python train.py --n_layer=13 --d_model=448 --n_experts=32 --experts_per_token=3 --d_expert=256 --d_shared_expert=0 --activation="squared_relu" --moe_layers=[0, 1, 2, 3, 4, 5, 6, 7, 8, 9, 10, 11, 12] --router_score="sigmoid" --normalize_top_k=true --routed_scale=1.5 --balance_loss=0.000203 --balance_bias=true --init_std_router=0.00743 --lr_router=0.00153 --vocab_size=8397 --norm="rmsnorm" --norm_eps=1e-05 --tie_embeddings=false --optimizer="soap_variant" --lr=0.00178 --beta1=0.95 --beta2=0.98 --batch_tokens=[32768, 65536, 98304] --seq_len=2048 --train_tokens=421100000 --steps=6638 --dataset="wikipedia_en"
Below are experts of layer 2 (counted from 0) of a mixture-of-experts language model. Rows are named up (a neuron's input weights, with its number), down (a neuron's output weights, with its number) and show model dimensions 384-447. Each number is 128 + 32 x the weight over its row's rms, rounded and kept within 0 to 255. Numbers have three digits each.
Before each expert's rows: a language model's description of what the expert responds to; "comes before" lists some tokens at least twice as common just after its tokens as in all text. This comes from a sample of Wikipedia text that the model never trained on. Tokens count by the router's weight.

# expert 31
What it handles: Nouns and nominal suffixes after articles or possessives, such as University, School, government, season, census, with endings like -ation, -ment.
comes before: " of", ".", " in", " and", ",", " was"
up0:063192121113118146136082102186108127118070066121151117160148144166095082152113102119107153143110117081105156117116149146100168084107074157107139185139107076123125106139133041166164157138175195
down0:116199145119049078174087165158134127176129158134111080120145183182130103141185111123068118087114148153175111113115118155138177129096125131110092105104125133093122081125103122054062121138129091
up1:171104121154163159063102135115153177170094167154137136107123144131143132078095111090087176201133103121105106155124114115100103143128098141138110108078092086073110050165144199134120152137128170
down1:115154111147141148073172137074053101125102054174158045119204130097107169078125118132110144146150133141164065157125118118103109064155150178163155142151160119145188096159162120078176157133129091
up2:136136157097130111169158133150123139108133210121159127171126095149062153168128087072132164092116126136113139208123075101147176132108138127180082112123096157101098159101112132117149114113146071
down2:147084200125168145172137099120112083124089149166140131150139164108147088127100154105146097145162195134122110149107155156130135066146131145178132068178138124146157170120185092137157113161165115
up3:147172098151154151130169130191155121106121141121115124134126156097100130166090192148184120072149190103144102127110083121108104133145161107191098110121115139107152121145133142178084125144101106
down3:097137093173090200089140113119151110187112157156089173161177066127171136089179189158132099147121095164116163174179159115179166099125167176075164087107148187087150119141136153104137171130124130
up4:108144174130153089137092083135136126143127138069157068109089065112144189101136117159141070157152120145089122155096108112114118155106199105161156113117140140097149147080079187100113128093172135
down4:100139166114130115134139138153090139074136126104063109129158144155140163143155045060135119169060148216111151152141151123044140152152112119107170057118107218189162118132114139106105088146088124
up5:136144125104136129165126135144038144127044146134164101156079148143110157104138157112149134168167216163189175143137061136162109144138142133096107154166126067125143141148153174094130170080137169
down5:162097159096165162145172107173190112063191047070115141117133045107162142194136141090134193141099124092139074086148096104126112117109051110154125093138097090147132137158157187199131156114134100
up6:155149173090123170187165097117120131150148148158156105143125146092112128114117125104192116113122126185153140162177171106181102142158166178129102136138160123134149159199136120183154142119135104
down6:181174077107082110128088071137079122155114121141078151189123149104105142145085071153131117120067119118135167125143135166166135124109109128078098182128059134118141106183125131174064144191122192
up7:178109123116151149157169151126166176115104158139157143118148134094135153072103153131189062104149113133085142111158109121142137117100086146150077193156162077094130141100118017205165149149130047
down7:098162126134093097139144191155115086107193150122172123097168161115129185098121149125126153138099169102121155103162154131132185134149083097054101189213098131078159131146090122132152076137173122
up8:142070130159099120180127176125061129102075146133110110158076140142050161094143081145151123148056125160096164147141118091126093133107128144154131120152126085169180168132119117179143158069107118
down8:123104145140157129079166139141133113089120103151117129129149156145114101136108112110142171185126139132123098118136151109098117144107134175118100099134092144189157131115093112088156077169100119
up9:142085174074132057160123079101111124140091114099162087131139138175056109120126122091078112133158108111078117116104146134136139151117194119122126138154148069108113114169077164090103125139158154
down9:103087102124173112135172086097124132162107116133157051148126111143088098112081126087103134164083110137101106181074121157186114125113133116148083087058136141110131153177141095200140133151169086
up10:147080130144147099152141142106156111170118111110177112157132115108087077131131132106100106173181142154070146136097087129132146105119120107115097139187119170155159169098137141172107201124087102
down10:159129122098111090098124099076088128166055132163154122129096121082113141099184161144149117090125095169149134166045136180163080150176111142172135130099152132145155094132143072133136063123100116
up11:120133148116127092078084073143217096114120117181147106108155167085144079050165128156108135172140118089158125081179130119100119164175127156122141144113105146164175150185104181154139194154152153
down11:127160130122146109128162146146159116144108126148073116097133064112085073101094112112122103048182087128132050117089142124142094222064069171131118103155067126093143159156072144144179169144126108
up12:097107101151099107115150141084184145132168145157123109084148092133141090153121119110131150167097193105113182133147091191093061129210155141155113123117161199162135139176153180164147117072188117
down12:116095117113092097114102125101168122147122152092088181118191096142145115076116153095124129064120132148117154145049110122145118151131122186160185129117144122096120077149173154119087136172108135
up13:123110162140161120124123158141070164157151106128103090101117144103124162099109125129153024101162139134089157092127125191164099142108129111134112084109128159092125045129111124094223112076170119
down13:160026096077092132141064122137112084102098081046134151132130132113098185173100155119178146119167133137133061046130170164125114118145108138147147144126107132134058122161110145106135147130120126
up14:144157139141123125124105131128167116118149111172128070088184064123165173123133075065117142143121123142099114159142143052131182158128103113099117116124051132137111145168134121119102101190124098
down14:180134098176139122119131162041127155145107129124086098111107133095150175141113119058109126142108180144096114126070145079139172079136147106136163139167113141142104109166123112173079090111155117
up15:133159129207138191105113096089149127136104136148140144139178084082134131170106143113096149103114089122129094066196139124103083167106109107151090115127166107173093108114090116062149091092129101
down15:088131095069121109115195132157170143106158143163125173176081160177109100138082127161131151107117138146160141128103105099156134177090118137118122146072092107157142123109160066123145132138132115
up16:092164211127128042161184131126092081119134191132127129110188121098130137139113073143101048144148113133178191103110118108152125117116135130118092140202134102191141109146127067097165141082111150
down16:115164166186100107123122161125103133132151157125149113134123195173150182165131093139142138150140134126111135125159131128142143100089152133076172156078134118180143159106155138054131139183117112
up17:152131167112108122136125150181166153141075174121187156107083087123113125103124079183181105138169125137124126072130129130190171108078179114108161103144140068102145139096142110230075079085104143
down17:115116136140124162174149116137140128147113172169157112200163166142181122149102168132146148120132144136143155176125103092124075159136101068116133107107103164110129179099114142162065102187127145
up18:128156112180127183156151144125146134118088083072135064095135133133100160108112108121151109143160145181147104065155099159189060161063097086150128139125112137154125118133096084115123139087149112
down18:061092111157132145102078111163064066147147113057146143060125157080175097114118102135150125140153140141109157178200164084209092201144117106128147123094104139121078191090114159128129125152125087
up19:152148165139145121103155111128112149139094143126140148166106155115110151162086114070123070146125095154132159083103151147056143122111165120155102151131078130079136155100071163098143122072126131
down19:111150171163108162174112121170140147114156128121081079194143115088135160118080155130135123162132090184148146110137178174158180152108164121211102126134130206120088153121099131110133104136161132
up20:139151113150166101119125212128093215198136090149086093070132124196101130163153107137189106133167116132106109127125148128084081124155172139153130146101130111096144131060160121094130135086232076
down20:158116150129068121131152134147154122088141100113167188096094134138175140149125123178149082134143158095082149093127101107088128106110068135121091152112160223170145142125129082180108124120151129